{"d_expert": 112, "moe_layers": [1, 2, 3, 4, 5, 6, 7, 8, 9, 10, 11, 12, 13, 14, 15, 16, 17, 18], "init_std_router": 0.00611, "vocab_size": 32768, "batch_tokens": 131072}
Below are experts of layer 8 (counted from 0) of a mixture-of-experts language model. Rows are named router (the router's row for the expert), up (a neuron's input weights, with its number), down (a neuron's output weights, with its number) and show model dimensions 384-511. Each number is 128 + 32 x the weight over its row's rms, rounded and kept within 0 to 255. Numbers have three digits each.
After each expert's rows: a language model's description of what the expert responds to; "comes after" lists some tokens at least twice as common just before its tokens as in all text. This comes from a sample of Wikipedia text that the model never trained on. Tokens count by the router's weight.

# expert 19
router:097146113078139130139127159120146104153104109120150153129093096100100140162142087017117085178140098192119145133115165103080136161156140147123113118126129121124117118117113139143146159129105144123155107072148118141135143099190167138101133086199128207161115163136099076156138162106136141195146150109169105131105176105109098138167081132121204116107135117139111123172134081128161180127108
up1:145121092140134142159122158141144107059087122127144114093083136125107130144110143143112114185131119143085126079117105124130170158146158117092199121144147083100096152153112153059163073132153173161139126109144114085113099173142100153216113144091128117147062151075123150175105176131210124102154150099115158104144098178137110141064075142170159111063142111112091091110124184122180136150115
down1:116086079212116145147087118154152124132178150130086125115087195127144091143142144168150142097126160131142061163111128091120181145087171127129165179114164153124158130098157143104125135127160187147187066141202090115184096133125128165097138118085164107133136121121106141106057104145077081115154190112132154115106076120127135154158139139127145161144130122063109107169134113119084123175127
up2:193175086123099121150149123131160096087088141127170126088098120078097132110099140091099099157075123144121136082134132109074098132097143211123082135176131086078119155097115093121129132136137133144150171150133136123158103128126080162151129115091106105144100103135132113102085149131163111079122092141195157119113052159140122178182089109098087150091139185144096117134129176113117123104116
down2:103098111127053115120145144187205149137128163145130100156082161106122115108136092146108162126096124143118123096142149104099177125156094070146102209149148086177138140077170163079183153093126130122192113176143086165116088146125118149122180109083113124165155139103085095156125166117079093138204127114170106122135155185127165127103147141108133131101103115112109106173136105100120155154131
up3:134131109103142138089126168123135138149130091063142155108126134178135084171109101157118119084128081144160100124103138059091149112172103182204151094074109092064156172118099201142178110168129161129151121147082143124126130165136143107073164129138066124108125115142148172170069126158126179198158137167094144083106178166094143099122110135120121153177123108131124131137053105143133138131123
down3:151142116079102086131143156095144085060128122083096117159161127117060147136107087091140047121144090148119064152078110144148151120135101140115104132076049136123094113126170164101143143178104162133174122125140168099158139132131128086084140131144112170186143087108111122109113132132122125147130156141105100161213132129152143143142095176147116110126133153206100085090133144120127135132094
up4:112129142143140150159124104094117160116121110167147146160152101135048080135133132052153138119103093155124149117182150132143137178121182106072115141068070140114120126094123061103165098122117118169155131100156074127133076095139149146127127088125136098074123166145127151121153162110121093145088159135171130126120124121075146167120064150117154101089169117133155101156197156099137123129102
down4:112130147127118135136110103136206173096114100180163108138070121068115057123153121110076134096130173133137107098127134119084151122110229137062096131104072130111179122121143088096167208130138172160157128127116106131091127172136130121107056095076125133100111173079107068146149144097117083083122146097218114125173144100098167135126111179101105091120110110094166099148120137079078120191125
up5:119065133093158168140113150160164160154167090094169132083130142113172129148108059063099126111094119127153161114084075066116147132092151173169125082130146123085121120133159209104112144141136100098104133144136161127140114143129088098055056170133083098142079115080131129101120171131121111121140127135128187112161135121130164102093116115121092107120033120101103070071122148166131061112130
down5:150106111129176147104160145102119214153189166165177184111133163132175099135133120167099121185126094161102150197112102154100144129127145165125071181151140174111139132052156125099159078114125126155144102115113136206096105147069109132082137124130144170149116149096105140082112127074149099160147139106147115154156102138099186094126126081141201122131098075135115107087146127201105143133159
What it handles: Pipes, semicolons and spaces between numbers in sports tables and score lists, plus unit words like minutes, hours, hp, -yard.
comes after: "2", "0", "3", "1", ";", "4"

# expert 45
router:166129121124156157128110104168059237089164130084140143125093103120114092120166153105117099131109047127189145137198162077097066174065184152101159075139124109116153060149159161088175138155210062141090103086135158150104106141114154143127101100158094130128128110166142163102117149109150125085114089174105131147069135153160159164153122129116163177075127103077143122122103128147127143107115
up1:153097076198128093130125147123132175089118149096203171161128114139129126108145147141163100179170094075122162163193191105114137098107107157118160129124190135111115089091071073124130122092183122170153122061122129152120041098149157061144143098084111124152185094060090142089088147146145132116106134142100176140118102171166178165062167152128127056094090139113120118120098069173137145196155
down1:092108136141074110109133110112138143048111127142113099128115098077088138113150115110159087131136084095155106131152176113079147130106109118195160128135143179154133161152067125149151153119067113165139108140149135169162094062174150151128147133142117151138158179167096195085118104081140149098066121144125093132148149112165188091144113113121124139124121049093147113086178135125157103138115
up2:182100093109155082111102108081124126138145171181146151143045123105152130078178108113121123086172111159106077070113104097095112120094121099123118131118100121129130089085104175144107168193124162099148133125138142121098073143170189169067108079132184146120150140166115134125152162136135137148052115063166137120158189157127088133096143146145136177083141122177137136171085081135131118150153
down2:112070141076109100087097099163183153166139177121119114145200105153070122107159139086120136127131156090149118119068131098139118148104152120120124137173129136109149139078111148125174186139124093080116057137153093101132130149109124161134156159120058143199118167098190117129130119112062094078113132130107102113094167127132113147126150135134130153100093126145111126140059150115183139139051
up3:124118141056159231177092146117133162098125133117165138112179155108125092125199123120141127118096077078185151189151165122134107096083153138094164127157066113105105122131164158131196142042198068162092201066103111172134064098148135151102097111126128164137086110194143099100125149165160074157128101132103104109089131157122182217182112132121143137108146150132138112111140140107144130090193
down3:119185133149099161235105220156148189039097146114139126152125129094140090110168175122112122134089057092215188133104148174131052143078143115113108138159096100118062104089128164128124113071179105163124199143123126169141106152108143170123098094117122135155143095150097073114160116177123115144138137115134138086122065125081144138136141060110170168158203143149143074108142097135130042121138
up4:182130132153133118126153132180141121156142116144161139113128075148143139108104081090071102115096111089132139148134186144163130140182221095138182055108122119126132076113134124127206134150108140157112119112078112069163123146120118134150103111191076111125156111129126147102167140196120157090061081188076115156070125111128075144120104118138145129124166086121117120170145134054111093115121
down4:180147120079109160137108118114188135073116175155124095121181100125103118140132150098105150145158116129113110133141140107102106113108140105218087105102092153124081120093106104122141068093118106161116122158177114125127126112104125165153168112131101135133114164108116092161159106108123111102108121166121097172110111130174104130196098139072177113140041108118123165108142159082161198122082
up5:136093118114125109164149068153070136126175094155132162106142158096233115132231143109116087122134124155132172161173119116096127183111117103064125105099146156126110072091078137122044119119184141138152169112163155142134098101147163106170107133164109093101099139197118161123073159151110110145121150126138057079113146122154116131151154145142093107108136111065147113110115137155153031113172
down5:087152182147104089101159109104114110149169159069129150154115173121110089127147084167096110181151128157119137061135140074100112197107149096081162167128198127096091127122099136116100126102144156126144114120202198167173133098108148171147130139158102117138141150135186161155070129156073153151138199167140094107107102107119151174162109130125093123163141137127114155146104191088180129142137
What it handles: Column headers in film and credit tables (Notes, Ref., Episode), JPL, and common nouns after a determiner in prose: detail, risk, documentary.
comes after: " |", " \"", " ·", " The", "'s", " by"

# expert 36
router:115133141155096172169156090138116158163140125148146151159154066130121141092135079070163072111145115113086119181134142069171153144137130109106135148155130071106124108171198185111135164110135133141084099087085003115155142141165120098152133134078124176128141077162072106149061118163159112121083181124167091093101169129148076135127094091095165199101119114124153110158093087203136144062111
up1:122155082124122131166162159137110107153148132159127105172105069136127140151121125081128150120119109104091155143063070117095113118186119129080176104159125103129132064171200100108139154128118150126091098103096164089180151197084098112131111155106135114146181074146085113121092095151137148097115132121129116091108050140151128197097106039117125135123124142093127071112123129131053149086099
down1:097070125159117124126127137127128079160097194114141152146108052105156138157124134105054209132136157122087088117138104106108178134121132063129138119153169165151125098097134105097065091131123145103119149129149138137134113093150167181121122090097170180148069120130130129157126193132110112102123113092110119141146155105163153197121112065101153147147085108148120161106133137131112139154102
up2:167148095102117154114146068206134152152199156186164126104082094137168107175128135037111067099115139161137180122156147093160156108128045169104101154106121146130149139128113101120139158167106138169093089115152066140138172137120111123126130089087125178105124080173122093128072068109123100097097149200143159114117181155077113104139147073163130132141131154117167136105143081129141078094148
down2:099162111178116109124114138122091164136132114096142115189102142093102086136073145063135130160154169166085171117147147105184197085101103171124138088122102123087105104128105150151133191083064126113115109126113087203101110088119170168192123162062167139114146152117149078170132164089086088095180155110181145177192128094101107136133117149088143093097097137122139139139121103151124204093116
up3:071122164132182131101176120119216109141114110132119171114164112140144128144174117124173109146123075152140144117149075147089118217168159112138101102120181080098168098123074113158133176084167130107116066101087096097126112129162179135180131149137131137101096081163082148156095111103128098185116124071123159068126175114139081101177097119080126146121166180145177170130128132131102162066084
down3:110097097134136130055110147105213142143093163132078070108081154148177102156123104215123064078178146156171184078133103100079165130099108112096032193115129148167092115112134093115133157127143155068153131130152103146149036101147149163150166084121161084139157127058066102088126139123061110138121162072146129163119115066155119116117122144135100151105119151161146131059107141050143149111125
up4:148160100158137093080154051118120118100162152087108113132114109141083095099119141088103180073121132152120143155165109134100154121164102145110134177114207120135110121112143150170110078241155183116117175110107103118164122151155074131130130148158131184176176121139183148078115131114146090153145116164150152127130153133084102128144127154146156122183177074155172089165150088109181117161158
down4:099204161160101134144104157055156156139160108123124110122136123149128048090120096157119142086104107119091102193134103120121128165139092153098180154134134066061101195140120114154129114112111090087089067127132175156162142152117105120165060150076110178101137129151101115097075067132109134129170160098108179130134060166154117121216091068098081173112105071161145110138146140090137131126079
up5:120174093171139114117194102084120098143209159123132088111134147177071100146101100138071138071122115142113104148074132136131092200155112093130121140138138110102131152093143106109109055136107158103147170105102115106176188092110108135244144183155103186124148122114115167083179124092126142140084143151148177126096109116147159162079116152093096175166113092125175091074137113094128093095099
down5:029140151113116105107120138097131117155133113108146118096082088195131098087024176168157186164193135127081127182138113110088134146144086071145174104100139169101090139187134095133131124134141066110071086118138147107072153116117105105145083162115123128115132078140121130126135168113125083131102106109083045114118139144134124151136162091137145168142109079129059162160133155210156089117091
What it handles: Prepositions introducing dates, periods or places, such as in 1977, from 73 to 74, during, since, between, throughout.
comes after: " in", " |\n", " from", " In", "In", ".\n\n"

# expert 53
router:124130157145118165129077163141134159210139188100155103127109122168065168175122153054145155092115082118121143102125157144131061124144151103090152135134128134153105134127081184167132136125124161094109152060159106123144091125115140149133126138071086137099156103129126124165129174097122111089111133124091163110098050082127173121097131102138169145113118143117117098171124154118141078134133
up1:107115104148208158090151114113096144129137134135166112132104178087160124111156127118117175163103077166104081115193155106125168121119102123058164136156132125108143131170065091137163111083149081102099152110151107157139100170160098095148097102158156128144147067096140103086083148124152131133080071128118103113118148197095182139097179146182118211107137125114104122130099158142159085071147
down1:101107168155144158107105140128110121104150158181103163148132100137131187135118189169095103199143168120097082101134150078136185211147145115113055148114169129093101165122085125195080158183086110148076090228026175104118176170110130160171138101186122106102101092144103175099088118158117135134091096183142128125146205142094058087162098158199134121059169166100114120107116076151132211170101
up2:125107136121161127110106157100167176138118141090147080166101121126126099123127139099098152136121103132106203118081114170178170116183139131156175115074112102152138052088141184145102108162162092130123129099115086113129140159154150146184136102091082146103148112122130083108115117120114177107136142183120092042126112140126136085179121084086125112151147171132082146123149128153106097130122
down2:201112127168163134079165109131127096116110187101087049128127163124160124152134126142176164072139110137096112163112146163156123139111151126099132134123153191187108059160168162120163131113034132127148094126134103116100089183158175136141170086074140130101143074192180171126112138092065132111197141041096109106148088133118153111086134074142158096181087120141177163111181133149116088169159
up3:119144109171085143099096133132132120120126135151164126116111098126067117143190114076115083112172077157173115140156117148119124135093167085139185096115060157130154128148103135192144096150099147155124116110144152171131116117144135120108169140152114171112155148158127147087128170115086072130119164125095116167149112115107154215108176138134138074129101144150156119132205132133111107111136
down3:095138106069106107131118142145186145110107133147178114141134167096135090107159135139088065143169106114152137071136129150145144105126149164123156108102093079106102124118110137182095101093153105168194181120131093137142165144138126135188127160137177179125108144122140065118180095102134173162117165069123106159142116072149145158166135203121098098166116134154079096099118118116098148093086
up4:124083057131193149019122115132154133126125179124167122145050125079070167156140145142162085156152068145118167144172137129089062113100133143110162132111146094131164137142101096203131096130165109107163187130128119101188173113087144121120139114102035093112122101126066156087099152097108089127101192134138068138087119151112128178046124117142153094134078144121117113166140136130090157138199
down4:083165164122154089126130080056116151110114220182193121184068114064155151132105160182153102146176113135130148097103137126114128110165106143114064122094095165129112076196094076194167102161146102134168147115127132115117160120123149108144129116070065099131102150120112150129159150118084114149144151130146125114141101058084083109085079152126148123133096103119129166123115089144160201076191
up5:108140134071200135190098135135110159144105153115142163164114119076067164161171175069126118181138092135125109089120073143122087097012162137130151112117128074097175102096128099138087139113182143096158140074125136137114156138161130162131137151070100158130131144120146157161037120091090082120059140130205121123143087099158153195100123098101243139142081109088158180086092148126130143166081
down5:153086086141143108141157086133175160154144114123159062136100128124186150170130113068174106088130123163103126094117089227092135101135206157100153119096152110175117077137150179172168130142146137105125114070128133074125100113185077105115153134066110102128119151063113097090171126105117168126109158128161126103123133173108133193105149137087131124192146188123122146157140101042129126087099
What it handles: Numbers, medal and event words in sports and measurement contexts, such as 4 × 400 m, Bronze, Track and field, High.
comes after: " ", " (", ":", "1", "10", "^{"

# expert 22
router:180104114090121188147138178112125150108152099151139133088138085129211149150104136133142095140149144129181133097133113122107147124160157115141123092103096132112101114159113157163132148123129173086082069110058170183109063098118099060117184143139112157078137136144119139133121093068088134124105144090176090078161156181142119115109222170060116155140126116109151059158106051133066115103117
up1:180137162160155132175123144134110172065137070139143113153175128168172100173128142162129148076100135137169114130106158137117133154142141142113133088145111132092115030103157148176130138141085035107124071104069178178112118110113098108136110079106138170102128104111138106142152116084158127115187159152154146149094139136161168127083158100159088136098103111101101081147107067127108137159117
down1:174145091045096109115190082134165118099130160121088141074082099125079130131113133167152088116167152140111174166144162138106118142160141119087147136124191131160037142130240121097132125164112157064122121074140126128161094150126160176192104116154140099154147138141099101133099110136142126172104113152150136080150120126147130137100150149136101097131134145043128175085093141148167146149141
up2:156125120086124111172079091139169133096171110141146142128071098095123095151118119102112146056083125122090168088163129180100100159098153161135111152097133159145129114093142192173194126131147109123107143130106096116135094076115082113123144152114060186146186148157083176115115172156090192083131148132090071123123159115119164093112189153156195136127137121122094137109113154120117120186135
down2:136139180108164135110169188163111081137143109117074164130097094185112107114156079140182112103151184101098107130096110159135165073190151128153093168178098158159079131136083121092145155092196062143104088175143108108165146144140128105152187124097128155095143107171131169132127144143110171134145122149072160165174068129072127152125097172128152103090162168119132118127191142144135103116132
up3:124129139084137128127125104096134140095167133140146154147135078124111135130083106127199097176110086125118119067163117147167137086159147111100057117093153135082153145152160168174124118129128166118117113098120147115062085063109097082166127133129100089099091109180145150108131084087155064112150094142112119132131094187182136109133125128132116151104139116126128081120094143108128133100150
down3:114146114124086072136145183091171146078197096142104162169178125141099111156089175148188121176205151150140056137125130133120194112123099113154039126148102107125116107095092165144109176105110151115169099123099179130116109116198100224126144100104142101120138133171128081166080149104082106102145126064149149099234041104136058135103161162089067042157099132126162166095085141154153134120091
up4:091141116148163141133112148160131076150062161196136126121139144141151115076141114090141106146148122117101117146134095149143129071079080081176161089144135154184122145130124114177067177103155117142172111145139085146142152137134136119104117128167125143139101124102026123134105128104113149099169178174090135087143150113143195090146122066149163071078150187131132136056078137154048133143158
down4:165086126192143157099184189160110152174131157163154179125098115124088120131142131180191113132114072082137148152159176139187170137097127153111113105161173179152090131113160112124129087107145079040144152134157146171123124141127115080144111135110099062211172128168130159156088097115116169100133092099116127076161149124140170154149130140146110109123095120117137201094078107089146170133162
up5:143088099097115101089120075128150201090071123122106159077091096094134142135110157085105164128146130188099171095130144120159119133139134085132093140090139099126170093122209124138141090107146103152074056130133114126145087128135070130143149130081078179108113117110154158163129102146167149201158090114127112096109176122110080123164160102137124126112235126121171066176134140123129102122127
down5:094151162110112181133145131097119179162132121092105085139137109122120116175148122106079172143138158080081103129097148074097100116093071166140149101079124133124116112163150141074123140108157146104103110193141166116108126127121118179155071107147124131107187106128165093137101168120141212156185131050105155209092113128064148089181086065121126147130189126119124123192118124145125101169104
What it handles: Years and legal or contract terms in sports-career and news prose, such as signing a contract, breach of, trial, In 2024.
comes after: "20", " the", " to", " a", " for", " on"

# expert 12
router:072184148140155120118147086185161209141111125126161146169147116111139102052106124128124138169164105161166206120157117106106142125120142124156131120104111055066154171098112113090157136102128141149132135093121157125114104110097140117093131081103158115149103113167124137142095108109187150133065134152144134103116160126127163117128069153097125104076096102149128171157158103088128087087133
up1:120150132060168209143156187115072146048133100173115145147107108160109146115192091090099147131173095113149138146118103056149099171204140027098151080119070183091162128147164135133073130106134121081095147106083151110119076137145080131141105133126125138111115127126129086145102152140175131143104126110176122130160093146147140181076155162083117174091117149216123141163185188149140109123120
down1:144126117152108145103154123099126125095085103108089119126192124067145085125097114138140170122171156102141067163074088112137162190127205122131100126177124144142134183045178095130055152169113131087127151113105152062104148107153160129119109120079149178155088158084171128197113105113111235077085061108141142105151145072131123114118123136074116091133096080149077090112076150152168147080103
up2:103137090076115150073144173099117116126125123110127157128140147168056112171130113106158111123084090137097158085144169141118171120083172151077132120121175121153108133095128103160130111156143140121113184101182145134107136120082176174162114071170082191138104069143129148102115120131154115141127145110152144126148193139196109097100113186162085116145109174045192076111114129119154159138126
down2:119137116156141112111170180121116113145129141176113160127101135177090154178125186102102120148119117104145160169108127152103162105098127120092105139102176113169140115080121132130144085094189183104131181082102158181112147117154160149188092158189138156117145147057141201110116083114188115144160085157143060132132061119150076105164108112149155071116128180158143044176098155124122124147124
up3:099165157105118158142106132153158151178124165136171145078134139088155140117116117128086184148093125146155188070121121089141146160145167068104109172171118090074154143097178097093110136107149154079093133132125150176110180087110167144112097150112112098138085099113099128143113123095114095098139118098135120091086131124061148123145130109117138105120129138130126136153120093181183086080161
down3:114082062086149126164160124113094101096146081106147104093117098149176115156133109112145092108184124108108075139070133142112097132119132122173135137143148163138095125180188129148187106147115098124096131121100119074150099131168121131129153150137097129106169169154129111096153084133139129171135154129143122125058108140175124106114130153151104158139162134104162049101111162127104117154132
up4:189159070095155130218078097087135157112188097129118142115139120101197138086139106136183165105136127069136122081136147189165108096106125171101129086090084096118128150101128154170167092148085172145118120165130117161096160070137098155157116127148100136066084100076117076115096133099096158161160145052135133093144101155183117155111142157093104121163137132066140112112109161176116117118127
down4:158119085173121110107117066096154097108131163110163152160116129190126102107121157160151194120108094128132099165136158121125153128153075173149171192112095096166128110130153157144135079130088111147182168083131184115159144109118145181083091120081115148155135115123124111130104144134155089063101157104098159152146093122037117127158095183161100136125093141142137114116162121161043141168177
up5:145117172170106161170114117183111182104090126156137142122112131130138097043170070136145118073130128130129151084136167072168134110163145167112170129140090094041145120120126102134132111101143100164123150160160103117131096157105068152065104158102103149149094082101156114125152164161165095143071068077179104080127161148127136128133081155178123175044143139091128146160131067111130081146164
down5:151098140143095156102140096136084112106128096144160111124125144069147118119103130183127145132156136122143082143145116127145145089120129073148151114100134138135110145150133124093101166144055079108161114169148131090199135153113102086089104114166125086145122123117201046151082146142091147109113133100185139079176176116148164148125125239073092043141145070092171214096109131106139164098149
What it handles: Articles, possessives and adjectives that open a noun phrase, such as a, its, their, new, same, 's, plus adjective suffixes like -ful, -iest.
comes after: " a", " the", " with", " of", " and", " for"

# expert 60
router:178115075141148144146097137152157151150114126171156124076168119144082082081108084118122126163115111068163130124127131102139133200123172039105121115112156102101149095116182130131144121073147094119051132128137114114159101150079064145107170150124082126103086094097107119138134116138117117149132127195140085118127099124151166178102075055118158109139109171135139122083158124116101128028112
up1:105144153166175163205120121028158111100149111164164151136115111195129083079109148172127087138157119129125142139165132126114116119175132131177176101137107100103141105101200108176158116124184145128074164122097126170125088159079136140064118114178126107153157108187070152130057167123156138134120166204152051169075170164154099106117114119106141143106102139146082113063125156116133152162129
down1:081147131167111153107151101122130190128153076090158148143072121155139183150145111123049110119196091136101144169154118076144106086144191163093066120117134141209119125133139094087146112156076126165172045047152146120182134131160101183172151162184151130087124122133109144058179176139118103122085151061157135139116138141154089150117124163139138146056184123058096214109152158118166120155220
up2:195101135143163167125166182096154164152110159176125132142085117159132070111121106121100111169069130115106148082063117070130124122182132105158139108050132173097123072080144102114090102143169115164111098142162123096148127121124142114100132165144083117125094148135091173136139151178165115152118083133144119164098158115159136150146114152121091141112109109195083169166091171158184090213199
down2:131152157175163151096173105066148187100111133117178094168073109111198121177119140107086136087153133110103135086099090097085162077156085126126176101131147145115108090124123066149156156108133105107133158135132104122038132089129161102123146144103148127152149112124104115150158123067075109099166080100128099126124103157126091142158101149117089134147144126089093116063116154164131092182171
up3:093159173136146150098100174169139136094228173206164123082111082127181053157070137107153138110056119119183131129091159117120152122098165105109117168128187133086094102031093131132118106124178124136112121155101142182133169219147084112118128095115156137110159031174130112143088099116139122074151100132184110122119125148125095130198145122178110166126163131165133158129147121107068098131114
down3:070137087120156099134129160093154087131098131131062135122105109077144149121159128142094134080168180151123158105155087163085133109085108050124126085095189168127065197131101133134116196146108141108126120103104170146141141119140113082105156114142108197081171094088207151148154116111147126137109129098116089110113134114203076205130145144143140131206091181116098133130140065163146116123093
up4:157161084087103206145117143124104101109119068094102161136149142187143147139153154069092169109100108172110147165176127199073103190094150101082131089143099104096106156202204127105162129114143116125151095115156126180134145143152118100111112124168078130119095158102097078091124074149118121108108137139086113081095186134151144069077087084084153104182129147164076118117174140096085126058115
down4:110132156066090158129105124128126113131160089129103168135137153114132087149119107102074144174114130111114067118092151151130135130143100105173124105093160088187100163095121134142122046096176139082113125153084119121148144134141110163138122121065167099101116096154145122128072091143153189103138150107158166133109159165115097146083094080108135114118122110138092155056078137133161193065084
up5:211128094166135168155130200158129159097142128157099114114124121229184145144154107118082139144145112157090111128113171152133127158101179110090110106098174129117113072110151162141123155165172043126049105164093142087142151146155128139129080184157092174145098113109155147100085187146123134176103138117108143150101087127171153199130140107180127198134109119176133124126121147074111097125135
down5:093115128132128147075113122155166133146182098086119182129117186039102225132137132137155126101052111204104190105165140114083126129098113177134129125146159102063120095106069129121135162116165125143140139108112168126125107159147130106102036100093108130148158133136072147098177117105111128097106161068142171116132138171094112114129125198163076154138092147139155124164169103122084179126124
What it handles: Commas and words continuing lists or appositions in biographical prose, such as including, especially, such as, former, and a, the after commas.
comes after: ",", " of", " and", "),", " such", " University"

# expert 35
router:094119063141125123137158164124128142137116170159175215093117084053120130140125135083120142114122042139132139133101116123120175129163132153077128138099124142106119153150145120128124091090090131129158101108134088171147062105121119131123133150145112197114149095174112123157122154200141121135070117106105105015087111108100128105103179103072102120140144126154124146159151125168136116098155
up1:079137106118147135107153107126179165105124092101176164125082183143127106083153098136065151171106079101166185092080161129128119148087111116107151096082129152092161145112102097141132142148119107133140134157140100135123061128169152161154098067102126164133091087147164160183133059152138089125114159081143133097123165179108144112101133178112166148157189133180126143160118098134087111065164
down1:099062135116135141117203148133088150082105098100143153191110129141125162100086112108197105090076170092130084108136101133083153146125119098116199055126169147142229110176181092143140159182148186101102166124085180123098149128135119118112144069091131096168126091145123135145091092197181181095132099138146126153166109134124049135104124113125107133131107166156165122121098177145096134161140
up2:200047121143109102197078143143100118094059068070106174182113118141110134173148142113180150184181171100196144101169123151106097140115148178144126158123112146147177129172125187144127114156110100126093063106091142181144130061183132165183127069196148097125112129170144162092131155154105094094136100131127112184111168121153100165144161153118176157092102123167097133112065088108146152095168
down2:141127114142119135130106112144133087091057055080118155128110143150075117126179110103083131104108086137155113071143161108122107158117058181144064130148176166108118165193100092159129127104178109095184170196072111131124121222115122116093149097153096094096144095164097115109039136101110166092141113123102173170115057162108074083095179152155159144144110138176142128114116098113116082102097
up3:094141104094106157158118102148081141120155148070177235099087116130140147116139132142132043075141101175141079159194115099101099162171145114101129204145162101108144087184111079167182082155144110163138124124108162164163139131149148082158149164176100199123103066116106091107123145173124109120100114185161114151121098137127101083122154097074117150142126093157072134145076065143140135066161
down3:087120176092143093100148139103146111103137130080093115136111175131133067081138109176112112165171172172109083109173137130089165155158181100152124128160186168108170148090170151078167112179190116175142180204177105061094074153110195095221101131094121103148080115126152146090135159160147134076146149059170065137105138081128151145137105090172123120139167132159130172140117169106142101132156
up4:118135092088147202087104115134086133098157152155151111143122091163107148114127099109125131170147143152129141156153171111179137143174225163147130111139142206113140102200157095089093177116152096131107139116115049070135115110068151158114143083118059144085135171178084136185119111142114195088156156159079149130160103083107156119109170111193167128085080145157129205115180157065174143111130
down4:197121096109102165109140163120173041147147185174112142125132160093172122132161122159088134132094134135179108135109158151142129140118152179040099148123105120071054132178112178119150113123134169114115115170144090148074123161096144081085108132192150115151177160208128120122155140158205198151122103139125109202145106101145133128158182134169128131125161117152089130155110193084147125151150
up5:105187137154122084140137149127089104092133166111098089123116096139102106135163065130120120075105099114111144080151048144173128111119116153145130132125124152134105157102171109125159121091126091115093127120109145127170157119103083160017136194147158123064201091192113211106106138111151123138078155094144100143152088119156114198131076095140136160132055093098150065144159120069092129115098
down5:123089162192106070122083140146129123192121121112160106111082177151144146187155120106086123103112096119121104091161190118162193119138131122110089108124111176159133105152117144148126078186134162193122111144153160152104108101117159070144131075125150179128130142132137121084165198057116101158206161090206084064133117092109164202163099198170125091106072087077101123145117121175133137138149
What it handles: Wiki markup at line starts, such as table row bars, list dashes, section heading equals signs, and See also headings.
comes after: " |\n", "\n", "|", ".\n\n", ")\n", ".\n"